From a checkpoint of a small mixture-of-experts model trained on Wikipedia.
Size: 11 layers, width 192, vocabulary 8192, 31.8M parameters.
Experts: 512 SwiGLU neurons an expert, 1 pick a token, a softmax router.
Below are experts of layer 7 (counted from 0) of a mixture-of-experts language model. Rows are named router (the router's row for the expert), gate (a neuron's input weights, with its number), up (a neuron's input weights, with its number), down (a neuron's output weights, with its number) and show model dimensions 0-191. Each number is 128 + 24 x the weight over its row's rms, rounded and kept within 0 to 255. Numbers have three digits each.
After each expert's rows: "gets" lists some tokens that make up at least twice as much of what it gets as of all text. This comes from a sample of Wikipedia text that the model never trained on. Tokens count by the router's weight.

# expert 5
router:102126132105109145116116102099146135098097120142127139134115143117115120163126115147152140132130124132123133111142144136170106133135140146133139146150109130173140114112154154078104108165088148124088088111133146126163126139168127157131095144093135173120105109150174136115120141137147142130167120137076097141152116125121112157111087100120106117116121146192128144131120119080171097118116135138084133109109092131069156143120119159089174146161102172104103132131147126143108178093082081116122115123119134133113170151110135125157102122132091108096136104073130193100152086137126145112
gate15:140126123091145119106100111145125156124072116103164115116161156138122116098161156139090102110111150132115137093068148124116148126136169134176121130121149143119149139130128112099117136144161088150153098122125146132197156115141147113154163147115135140118099162148107127086157135138114138103155121105143121123091124104129094124163158200146127079114092109143143104150127093107128127124162159147157118090124101106139127116124164163111124101060095140118126135171094148126178113104137154124130116183140123133096115133095151127133132139142093151082107153139119145134143094107150147104
up15:168104116154130195096099132096096135108151090123150123135153181132119129109119148164133130110129106135142147112128142100112142163106150140138087159147119152147098126145140104097121092150145142101106155138102147113117161108135117139095126158173091138115139114093093094108108119130104094156097118116121097147139143179110154124105107184147125134148130151137122175133070168170130163111145115148122144121085118164129138135092128147152127108139154146186128093107125129126134107134153142118114124138082096091175111118137076119140099108130152113072128160139126151145094132140107148146
down15:072128156141168134140154099133145134157149124115131125151114089083146177148187114119149108104154107104130096100087167097135173177125120119181135119133148113102127146139096134127155148131168120125118154111120151145114132094122126160118125150129088157096152155132126127092129099172143120124144175131110116141113113135107130131133129127151157120122097114138141119127154172137090130123119109134105136135137149159112099154145144079145160115095098082091126130130141184106079120133116140076140113167115119077073144127133092140129151107140109160126088112127142160131152088103128113149
gate16:181105136115128148118181137146076127109104149104147102073126131115194097139109130106123118129141125075131073146124126136091101103143088124134107143137138108153157160161149158165157122120087137119092145083105110134173173124121102123136163131159143158141112140142131129127139124124131124112115145133127135081159097148127118137138148123165109137142112118172121127114119179099133133101155119128135131135121108081114142158119189139136084072126164126137101127169070102142100145117123112127149149136164086145138143096105132159165121085148112129107150119139111118115135119143118162117
up16:156121151123120122107118169136099147116119130150118152101104162143144133122162115080081114075124081109145137074107126170086107092150096164099113111161115106158135151162176102154097164135122108162120160133161142125162108100144145135115124103138167122160132098135133169120117127142153098136111113100101090089119121123132156108101138129160165132139142091166117115112133082110119106139125120132109119158133170160100166139142144115117156077095111090128153139144162158172107111084130070122151130121116126138128106125124169158134118131137160130137145123115132137153119186134128113128
down16:115113086129181156110137115097126171132101136103150133115133120123172123046162120107107099103140134127125131181101164147129146134099128099136126131110132143132115160116124087135101100170158152120157144114126133139115128099130159065125147145160121099125156129131157123152150103116180096118164157138132108124149113125162107115102111125089133157112131115101145122111111137117091120124124113093175108125110142124130142088103128107171130128152129134156147188145129145095132106140105121130129136159100137153092121096141208100122135108159120105122134170100155085167159150119101108145
gate17:147108132116174135133139114174151134125125088120122166170115085160144149144118127177133147152092139107133130119137152132110131162148138135159174110103102137117117094127153132136090163126108105092110131135147123108148128094169122141142116144149154158141108149096133116052138117120114116136122135124158112131155145103085068141088117164127127161135101131114120125139096054100131094127092140128119094142099121140095132127141134127123151137153128111114160128141133090197130110116099156102136134149123094137117109126128081122123104107168139144151077130103154146131139176186106130164
up17:118150107144112173163132107077148117150144168134110141095106141080089133119155174094127109155121069123096103123102081129118154093110115118174147153140106120168153147152091129112139148142154146133125120122128113142140098141123134149097119154157157131134158119127103114189146139121110167103121121127075111097087148152130142121153131136114111126131110143168143123104153147133090132126126089126120157116108143126106129136128156166125117060160145126120108125122121140097113104112148187163088113104143164117149172157109157096119132120098099131103144178114131148161129118139125081147
down17:103083139157141126078138086155099124154088099165168113143140102090142174103140134157130133136092121114081079144143148135136096127146137137158112138090129159140111153168109130073108102138133118134140116093136143097096123119083090137163143134098072127131106174115132157141121104122115102139124167147136128114125172116168130134123104128099164134116116161072108086125180151087123161164147104113133150128139130136137144141137115121091158126179143103116103126106118117114096134112123154108113124153138107160144164125151156156175128120153118139117100149146130120146097148153162139133
gets: "\n", "\n\n", "=", "|", "  ", " first"

# expert 0
router:152141118124110115173139130092139101091091110125078152084153119146136104138137142146160094158118113110136141150148109117107130105086145112102141139130150093108104139075110149155168144132133161148111142132133133183127114159077114128141144121134137074121160110105145130097098109112088081131130130152135094121150119137109154119107139138164154103135150142147167127144144133103127109153080115104152141114148084145125176119157143095160130122138161170135156122145121135122131108107160148149128127106174161162155129106139122148088087130094158161179093075158157112148094107134130135148
gate14:151133096128098094164148125150154124122120132146097087099147102089160137074144152143126147158102122112126104127110119132104133139120117105157173170092121101140093144144152116112170146145088129149147099113131144108112117135131155138160163148140102108117119111159089150175113143186099090127099122143173119126132115154090122165136109138138117121108148152130140133173117173138149161111117134119167086096092166144128102125118130129097131131133129088124087084133151122114125133141105088138126110139174143115159180172133111113124099143130126108098100119140140121157101073192137128112
up14:168146083150163125163117145123113082110133115127115131172136120118129135096142124099089156142095107141122137134138110101131111129149113158149097144133148102123146146137137161126166117197132114107175099151076110103113141139117099133121117147096094162143110118106123133131127097112117197144142169122095110151125200160106150143116133104172157114105103127158132088096143093093113098116145138113119168124095123121160166117093174105158132146091115142123103153137138123113133112095151127115115123106133122120119154101131124155147140096123100137129137142094146144121159119078139196146
down14:112131152127141135138138096134129132151146117149101122116145145138134109128120124124108168112087136134100146124093119141165126108121074096093104137091134178139109094146137125158124120091142107101172127099170182110095162127097164148134167148122135123124136113125107133146095116155104090115149129092113096132128090179115137130184146125117147154138169088168133150170161117126132130106128125156122116104093161131124156165131124126145113150114107076136109110109106158089166175128141119150136103147122118136081136119150083163092105117128134093151133113096125158130206104119155117129
gate15:075131132109115141155159152113112146126117123154136138151135142169124153154109145146119150101104150131131129108140132129126104103059084193131101094115119109155144156141108111096117085128112141142127172107109123137100129111101158134130132144136150162068098115173119121095152145127130127140083124111124147113146106103134151093089151111142131158127154125142102123141095104166163078130129095133165131127096153114085101175102140130128163162082173136163122120136129099125163110093127131071108113136114135131169104106158107162148116152143161171148138116102139116166119142130158119132
up15:139082112113162167109093174145126169152169133115102152100147114100111146131143129151160123124152138156095092141120121099121132131117123083068094163135102109110140136117146126124090137145154155150116109129146148133123111144155140159149118116164139140087172075151145182095133158154108143117113122143074104126090116150139133102093142104129131133088117154144095122099121108091152116158139150145146134128097096164118133129121138120137150167080133107167111140133121112158182117141153148156111110151135150130102127104113168091082118116132078175129142095148108135112140132143149093104
down15:137147144096101140156139090135106145079143118117128117154148125139111099184127105103097167136099099120107109119134097144110136103095118089082113123196126146152123144099152107162146105125128124158171137133132109113140088126131112127097122164128144171133113118172086142135147100158101065144125129092145171157123135133157131110191091116173083149118113091090118142162094081112139158093121121132166100140176140120111119170133138099134131108133148123156164157116123159125172104130098169109134130115135114115156142126121127133109117133135129129149113147152114165126125106154141126109
gate16:087099136135170095158156154120091129108162111158128145110142148124127152119144120121119109149137167143070114099143157131124125158080088115149151123139096062135110128105097114122113094145114135125120105164138140133170167122122150138170150137099120164120114128095098125122122134141106071112115096155169137172157149093115136137131098129153139105148142111109156111111113148112146171184120141121102121104129142160110138151152120108160152153113159066103165147111093114177141132120116148139091096134111095115126127120152147131085122097104176124139143101109133154169150126141111097141
up16:116110175165132133138119116137123065158140089116127143127102114161201148117106145108118110087184127121095106101129129122138129096087129130130128151138151158108121131124116104139108115098115113127130122098176124146101135141111096117099136152121125152118116111124084165099123142141079135155137132113094187138107141150110084090124149151157119124159149148131199150121166089127124159111106152140146155153100099105114160134098150135171160165148110170130132110128137153113160102125127114160133111177114125099180131117124076138096140150135118139127131139089087115142121126132138106108
down16:183121156097139122106132122137127112120129160151112152138089170120123130125146099128143090155138112108146089104168133145123126090144087125162111182124113139160158128103152091135122123175137099127142178087114121113089140121137155069151087155142138106161111143115128105113139151105109129124138150126124136112192114130117081135100086118148158119103137089165155140133093088139125077147138141104155149134113126111082145157115137199084129123121107131108165126147119141117139107083133125132170108083116142146146111147111159165090100151136130116115126125142149167139120113127134131157
gets: " |", "–", "|", ";", " (", "/"

# expert 7
router:159136132119136144126151172147146166146129160100107145105095146133142135115134173106126087122101162109141135126122090142154134146144102102142080101114133139112137130089132160145126170125062128128146097131120075098196097137144144139132129118138102096155117140117086116105126116108136125135112115128165097098146139104090091108121114096117122152124171098161097113116105149129082152165112106106134108122117100110146106130112095127113112074144127086148168113150129120172132106144142103144089150151165122080093144085121157133119131175109115124114137171127118086100127162126107123149
gate2:106145171111142136118131119136116113174120114090093093128090147123114141139082123106137150108156131127129129120076129142126145130098089135088125126140100092077145193153165140126092112095126121129134155139111103079143107158128132134116131179158126132174137137123141127136105129096108120131105127157135131123130140088118166181150095115138096134127141108127141130148114188137116136109146117085123195120115148151127097160124159158100148129135084147104200185145139131107109116140146145145108129134103109109140120137168150097130097107108114132111114160166112099155164138095131151105
up2:093155067150128129135136105154148149108104156101133098165133094140090129127117136140098131134135145120124112110121132132111119100124121069147095125125063100113135108099080138121114118129142167145136133157180145109164120100086096104159157120131097126122120131090083147138104131120124133169154139132144146141197128138110205110139141133148129120103132137109150122158103148164109143139094114137119163105103134097136096145082153112153125136102134152094120158138135123106119165154162119165105136144146096142137125119141147133167127147144142131131136100128111178166100112121168151067
down2:152162094146094155150154110109103114139129132116137129134128080124132105110132098116097133142142092115157141122167144160089146148161140098126115175126132089149173107104098114133161097150121095128144118138175120122119097134075093139174098161125124123105140174167107104131114118122114086138116129130164070140090162129152130145117118128153105162188108105139152098155104151135134135088137136158130105130101154116135117095160137096110145126162120181133104138120117114157091109107146091146164130127132167142165118074134142159129125090118102144124134125137148135186114135102128123098
gate3:093111131071132189124137136139133140168128142112110141083138129124132120142142136118148134104107109082151132100100123147154120141077102108133139201129108134091201074122081141142123137113119087111149143144134140119128105143125146131161090151143141110150121133110174097079087155152134132139117129137150141137157130115128177160119142086119158114164114123133117092129119143149113078131120142116103175165125138151116080126113164122116148069156113120148131112125146121124117129132100169114150104191117121103149134118147124134121145177158096110129137148136140084126096120144112117129
up3:145131097157119124122124131177109144090101150156153143137101144093134149118147080093148131146107155184120120125135132090074141184139119120117136130084125126170107123147106169111111185119084120094115097119116149124131126110137114130151198139115083121111122131122157124139112129164134128137144112117118138157124114130140138137087096132100158142104164184136135152118132110108093100144144115087188079134159136152140113132173112129142071150159155129125076104133079150098123124117145132147127138104154147133145132105120154098153103161123111116088113159111116139135148134111149108143
down3:126105182137105129154127134132118167115158124192096146123128114081123133124139108165111155116168146082117144142151115138068137129107146147135128117092160112166075093128131139161091103148147141077139107140150113119110147145146159150128167145081131148124134163120137142122156136110120120124145146132144139103133145140076165134145123117124098139110076110127091099093121121188109100126122150116147140113118133083101047113141110113135155111118137110114114127124136167160150119154121100123131153099135144068160144184108135157106118141078112125136150116116156140138120158131128131137
gate4:105128098122133146117136137122135119111145092059136176093107118134114128099141109167124120146126182116066107167158142140168134146091153134149125134096103202122147140121084170112099165125124113145126178110151128104137153126121094147144133146119152089145160101115082130123144135102120157144127130064122072117156191140122119116115133135152145114120168134103130134131145102142161110143124147110117141099143071119136154149112125167146083143155118120125121104109133126166116114108137120167083110120117108132140151100132140134139067138149124149155148141105110132118102118137165134122
up4:115139147109079153146092137124118123154155134167122149132128155094143159111141106148114130137154130182126112137119109167089137126139090143101083161143130134086117176104104135145108116141132076073121147116147168136131104175097138142145153129126121156130123144135145095117113085101155135110136125120112158079149144107106123093108155108123136141120138119166113106143129157122156134119132096117126114142125093128122110168093100131085120121107156098150132161162120134117104132123088107159164161114147116141157154150119170105172090127135156166106158116147087089112113169179089141085
down4:137076122149141103131131139125163163164120074144157108114097137120126107101102138121141095126147120116113126133127131138153124105174109069103130117149117091161180105073153107148099140115146085117133139101112125099105128124111105067087140146107100130129124148129126134115149110120121120108154150107121169143131119088156151130160134131109170119060173128148131120154148093146178167120152109117128175124122112133114126106126123145129148126093139138157141172137160149119185138098152181144182113131119126143115107110121164125188113159114101119126101113145108151098132130153118127109
gets: " a", " the", " his", "t", "s", " an"

# expert 3
router:081133107147151146166113133103127143160156099135118133154181147102150155092137110114123113105128116135083149121125149128127121127164143138121128105121118199161087105156139137162135127140155098169163088142137091108106149088097081106135134138188115165108130128119121137156090094114136109140131110131152137118128127093108183119135175150134130068085138103091124125095163145155105123114176127121143148150126144128163119105117089120163130181153078118104080137146123140118171124120129103128126122123125117123146107117115136114162111108151129148132128112129121159140112160130152183151
gate14:149171120138145095106127144109144124106176078119139072129117147125148118150126130138119134128205143103161158148171145094125132111126159149141092114099103154133099142134131127124118137138113102088169087156114161100169127138109101092155108125137081098119098131154126152193159152093136124096121107168145164145142100132129131161166086140143107127106104129095120097095138107084122124135141123106151117131103114125133112122106131119129165147135139159100156094138151099139170130160141144140130133105112123118097147120153085128169102121124142063173132147141107088130157128131138108131
up14:143108110130135143105138121120174103149125140136113105139126149096119164175100148128159151102171152123175144148111144163121119127102093141154101096123118153136142106156104162111137144146071116128145108147136176083181109106126089085122118093090098081134154139098140126157186139095168111107120140136120183118119111112123145121145099090116093119127140103099111124148111129118118090160152144116155151126121120144129129128105104165131149158143125142144134121124165105187114116139144123119135115122069082122119156126128104148144090150165136099164150139068164126105115104144119136140
down14:114105110124127112139107152135131118142096132100092161128105184133098088120156125105139139134163101129124097094111090121093130136105109132132139136126124083162161128107109132124135132117155102147135120128136157122110125150141118070117091129157156099131058098113132127172131143102126117143106123140143149124136131088158094124140105117136126133149116155128146179082132138113150114160124171131105117187156168150106114166126131125160110149096144170140172142123170147184133123144053145134132113107101124132117126128153169129151144130174112134118113109085095157089097154150169106121
gate15:149138143105141128126165076160179129145100119130153097098148135130155118168074130128140157114143116125131111144108099092108110141077124145103130101127110143130129130129103122132133108138186107122175131122140102102164158128103113116131175127089130172146143143123123173120123155151082097129129131111137098133133126146136107089146149167113149112128138136103145117134106139140178143148161113181091090109091126122138156139139148138113116157087108137152109124147110087160154157163164099097112126146116086129143120119170119110135136066126081129147135120118179105102081126095136170119
up15:112112108098107138117128113181145140142094151087156099127116142169147120149082103128111111096136163141120130152119164141130117111118128112108163119141103156173121099114125107131104098101193092140131176100112114103159141112124075141161143131118138112123087132053096115140131118143131123174127158107115132153082142124144086149153134105109109173145135118131127127131083142105161168101167135209126099136136153102118092130167152136143121148092116121144101132168116152117103136105144181109111133142162154111123128137133115127172164117109107109133125150119143143130117122130107114150
down15:121108140109102138111124100133164073108140105146140142111134151140141126118110057143158118166143169112098123107143159114123118148132128128191145114115097143112137144098138119116129125100123142149095158121090155125143170131125116141068103088121104166121134103136122168157133065115138096146145126125141119113152101109162118129097138106202160148151127109109134091106148118128124160112094118132125136172148127121101093160080181143143125113147108120118160157125134089162132143143154132124166135112091141132110146135137131119132125132154169138129159171102098092121081146093094138159
gate16:065099149136113081155132174127122076116159112119129096140160143098123151134094144121118148142145117138150148089108130127083099138080148157087112107113109140111091139168146096106110113143090115125112123159113123141135164146124162135101141177143123098081128102139167170154129117107138160100160108132110131097090141122111174125153120102147102124136185131116086119111143103121148110107152121119149137142131125117091130141139174122120133101148133113119136128155139129141138106153139099150070157158171128160130147113159112138104075107122099155129134124175158157154141101142153164134
up16:106135134123160125142096131158152147144111158135160094150151140120110119121111103162119097130088129101143124091107148137118132108130142104143152155079102134110139135132109157099130111145147114147075117118139102131103142137156159143121129146173154135144104144149171122136137111120108156115109094111139134123119115139113185096136140137121134089158162104139142118152081102124148117080145148167084078160112093103129079132070092132098121170127109077144107094140106136168114159121108104153135165157150120151149132105146136095142140184166126146100112131163112103185134151131167117107
down16:115156154128104109152162088100133136155119105151156110176168096136129174123100155163135095093135105121146127144126102130139141072073132147150118161126152143158132145157138134104130111146158128137090142160052150169093101143097111111128124142132147111104182139140107128140172100104112135107105118144145125137092143166100104124121147164110123114106144133117107151058152111152118134136152108135152100076137101164102133144123106140134164094147106134114117138167173113128109143118160116107111143161129101127092151116141136160105138137111101110145116129162119092085146124095139120154
gets: "ed", "ing", "d", " in", " on", " for"

# expert 4
router:119111166106110109134147109126089124113146107158189085151099122134138129132097125080109128121127114137119063158129086171123137143129122131108142134124137088112125115121135106090100100140107107149116134088164121132130141176149121074185120172092128149155135121152105164147141147144083126127102111131120149112104109113153134131143120147158126157151134124071138140163122114169122136107150155154080081151148146136172117114116139171143098168106095106112133130081110151131143111147171156142139143115112087147168115104132086136118145109169141107119100161121111131164104145106124119122
gate23:095109148102127106116111134136142104141169136079130096099090132143114092122094128092162109151145164138134106164108122166136083120147131116101123113181125115136124122140133084075130173125149154092122151142151133152122115086136103133127160147148132149094088098142108090174152109137086157117127164114087135125135155094140140146134146097139129123163174153140088129142143147136111100118168062181150109134118115109134138125100140140145125153124096103124144114090169113129116105192129139118149168103119114109155112112174107133180105097140153140119148147125121131137124127147109147137
up23:106122147090128138146091136144144143114148117166121127144149108116119098114172137115173127135126106120130135104138137091124116125136137129113094110144095133150118116101097129128122182136144116119119163135102158095105148096114124133125157145143069136133064130124096096130138115174116203110128124085073148159172144066161149144073129139151087110108158137125121140134142174174155112094129111165103144081123145099124148132107125116147137151122119146120128103157137131133097124170082157130119131113124126147128138162157146121181131089136147130179096136101111104120133134142108167130
down23:111105123090131144088176129121125166141098122147102139138078140141156163147119108161154130132083089158118131103129145107081127179151106148134136143127129152115131152186087152125114093102141137138085144131105144172157176143103121156138130097182141133124133135143139130140099124086174131078141090121140132114062155130149111093134138143138131098128082114117134116137080138162121118156085139111144104135150119125141157086158139136096098137115132126156112126131147139138141130079129134134117061122116134135098119144082098159104169149103132105155134155133150136113138149127142124149
gate24:173170142121153142111143142114087117125116146092155129101114110137132125150127102139118151121131125148119118120130148151109119134170137166170135155127084130136108125159160111146146074163165144148141109153152127124152130137101155116129135121158099128106172077126085130097119106089124102120135154115116120100133134158140181141107086132126094122119164134124122152171090121164128118157068111105161146104132151095113135117110127143104137159115191110131153124122099134142122121161107103134118165131112119173139107137121086155080120105089100093101103177165152139098114116144147123065
up24:199107164145096118132083095120124123185104154132152135119133105099173098145101090135105123143103111112150102123090151122102138116103149135160149152113118119134138157119161115117109097117143123137157118122167167141127128107131158092143150115145131120147160107083160136108067153138145094137164134164148135096111149161132119115147132167073100150121123174088112175177101098132124074118124132114138155134161146103142143164147104134126119176114119132144135125101141120151128117146117140107152117091089142161159126110135104152091091099105124138107136153106136143097089125121110148128
down24:131120111127114143167146094116161137122090133134163139127120135098126148094101124125115114118145126164093089089127096135156142144139139111162148116127136093126140145123125156138115100180121156088100118136109139149141158115091091120137159125169125127146110101097130135127099120164172183148128066160132116158124108160098111145125136146106138122118097141170138120124136132139149110144172150151121112138124100107138158091125128138138113166118096158145141173188137081163121100055128174144135114138128129158139131133092139116096132065119083126158099122130121100171110085120103151117
gate25:074112139143152160132151112160162111130111114091144119100149159084112128113120089158098117124112134115113139092123145165123169109150086140086101111088130151141095079139108138120134134145159126095163158166126104132109143105152150116109149115155124128127073104134111097128091150147152137083167097094112112139134136132121118127153135132125123123111146129144168176078155165143083165139178169120165139122113105153080138104150104132096180131117141140082136147162159107147114151151156133132141113128142126134118118111133096097130099133152114124127069141154122128142106159160141157122
up25:155103085140123132149111113059114126129143180150166106127141091150115096133126142148145146124128139158140156147124122114147098105111143133163114136156139105111126148120144121135100164120098110117130096122132175109156106129133102149143086096109114134113123145124120108147179097073098135144112152176135110120127139154123116099139127092135140139170110144108148113150137095089165105142076124153141159152122085101119154126102116124083148120145166172139134083120168088144109124106130131103150176147122140101126136161125156162127170148118138149146171084060127116111146090105125146129
down25:167119092167100102046148163057065145129137151186142120153138108140137102171134149112137172121127080103137149115102104152143150140090104111152125129124143121147141132104147109109160125148164115128153146065111176101140094140147102108128125158114165135145080139110120161109106133104144157143139140125140134124080129120064147108120135119144125157171136133117124126135122097137171136085113161119156109098142136128160113128137127135146137110127129131117159102118148130114111128112091136157117115132148131134147105123105114133091148110146130142134115183123122152153160106149126087099
gets: ",", " and", " to", " he", " that", " which"

# expert 6
router:153150125138120100097142147166126115111135128147166134092143065131117118133179119143101192154179152112158170122170180092114107128148122142132085099125146116150131165155100086131127098088177122118131181098112150102116136121113192144115160097153144085142089150135131112147173120116141115124142109082121178104102128168129103126107129137112106163141087114100126139086154108106107133125146103144132163102115158123136111128126124118164103124074155126133100138112131109100105146148124145103124147151140116127132150165146133136138157120119117152098116137147109112115109117148101127109
gate15:137102121137143127121108127118109090162121182110162125150110111146130160111190114136069115118081143160144133109102114171141152159122142153121133150138128111122144130142126122093141108088160159136109109114183145131121150127138162149142139138109139100112095109121092107108176134140097105085144149084083133135131099163162162132159117158135110126153130164155114100123089066112069166125108139099087174137167131114106128111094095136160148154116126095116144096151125110107127124150147103136123118138116132118123077125163135140154140123156118161140126113176116115116109158112141150102
up15:125109128127117109104117108125124115084146139123107123127142106141111108117131128146083143117137171131117107117114129137175109138118122087112095146119150109141110121098138109153153121112101147145131121090161098131098162137195127117111116113179130153139138153058140147150125121106140103170127098156105168140144112137125176127154108149184152174115097179135196148120105126098110063155122136140139114140147156125132128128149170148124102131138082169144139116119144118125084122162097125139132156097072163156116153131127136094104091110153120111120089135141160097113108125124116148162
down15:092112130144103171109183138148109159106110131139107129119146130117133106080138068105135174133128122125154125164113144139102114100112078149152140140142136123148108161139109068161127137137095123148166101136137137123085153089129150118109112133125173097128127124141122119118144156155145137134108112159162126105127157153122187129103138113129098173123091084138113138131131115153120109099176117119114154137115129141162108196133146144079123139102134108103124145133135127124138061152103125115107114105149136126152100146114171179136109111091105137079147153124095172099135129113167135148
gate16:122141152143108144142130153144093128121163109155150110110140094153112090158116108145113161143123120148151168108106170152103103126112119134136105126108148138143157109122172134133132119098140125133169135130073136123119133115136097130165152079129172131111153108064136177114092161134125159131139154137143145129097124129133148158094163121149120105131122139101062083122076146105123115116125138158118137128081140114138153131135119078126174076118129088079151147116142112166120173140133125098130140126113142148100140145126116122128095085140111096186146160123140166127174120079119108123
up16:101134167104172088177131145123141129144129108156107130111081123129132116130145125098104110157126108137138114135112099115166162138096128132118151153134124122091121113120125139130108148114141121101115091109098113099108172174133148177167163108125097138114115135170106128142110103115089126133121138110163111150132143152113115170098140163138143141110190079152155126080072084133153127109155151132112170143104108088100148104139125116140124136128122113112134055120107129140133161123126139142161180140138126151133124116105135155118104105192145118129171095093123161142159105128091134160
down16:103117142103160119120136152152140143148134170096170157167136132096127129132140142124164150149098127078093119157123166134148094130145123144132070139147128105156114104167118108149056079122111124133132092145087193130145167141134145121112117093159138094138095127116168146099105175149143103108127145110130115136117144083105107113120119150110137125150131162142118128100132089123160138134126162134113079106173155179113132133132114145135175140095128109145136060136116153134173126130101112125126121100119120120101123138142108129138157102106134075139114167119147148127145125143101082130
gate17:124112105126138120123112098116114133125154084086114112132141119107099129150161148125154124117143128134153122129144127105120147099111169131179135156126126145106121135132088200136091084123091119094107135121141103147136150150095161126161164147148120107167126152138122146122111114064126117140121138168165165089125139123163127140133139134139122088114122128115144084097098136144159116115152112151098127122086125067134137147128132118100098139148168165163164164113112096130152120162139120142117115153092138101087153124126124134101137123151128142133113183127096153044146143151150164082
up17:131129121088152106147130132120139142108142115168107081132137129131156131086182133085111121147090115119086106123134136119103123124095152125091131112139096071144143138126115123137155142100140089140108180116107133106155131104163137124122133134144121143135131137083125142195134122122104124116143146167150131106168114133133094100182126115164133120115138124147083079141140113159137103077136104121128113114106147148100127145151101122129138124138161167097155141157106133078136120141133105157166142158078168157149139171156147118152187128104149128133120097135139106126072091178108140116
down17:143131153135109123107111135109180144148128130134138144121150121153095140098142153140140115125125106110140134135143113057122130138102141151067129146117080069123132176166133079096151117202135128145118101137069100111140144111098130167144129170130119133140101117128088101155129095143157132134126156104144126132117158129135140119122124152125135130133137113140118156119156119133137178089112172143134122133102156147150108118109143080094121126111123119126092123119183161092086129119097184138141182094090137142147114123110136131141093133125136154124171158135125133082103085148166119124
gets: "-", ":", "|", ")", " (", "°"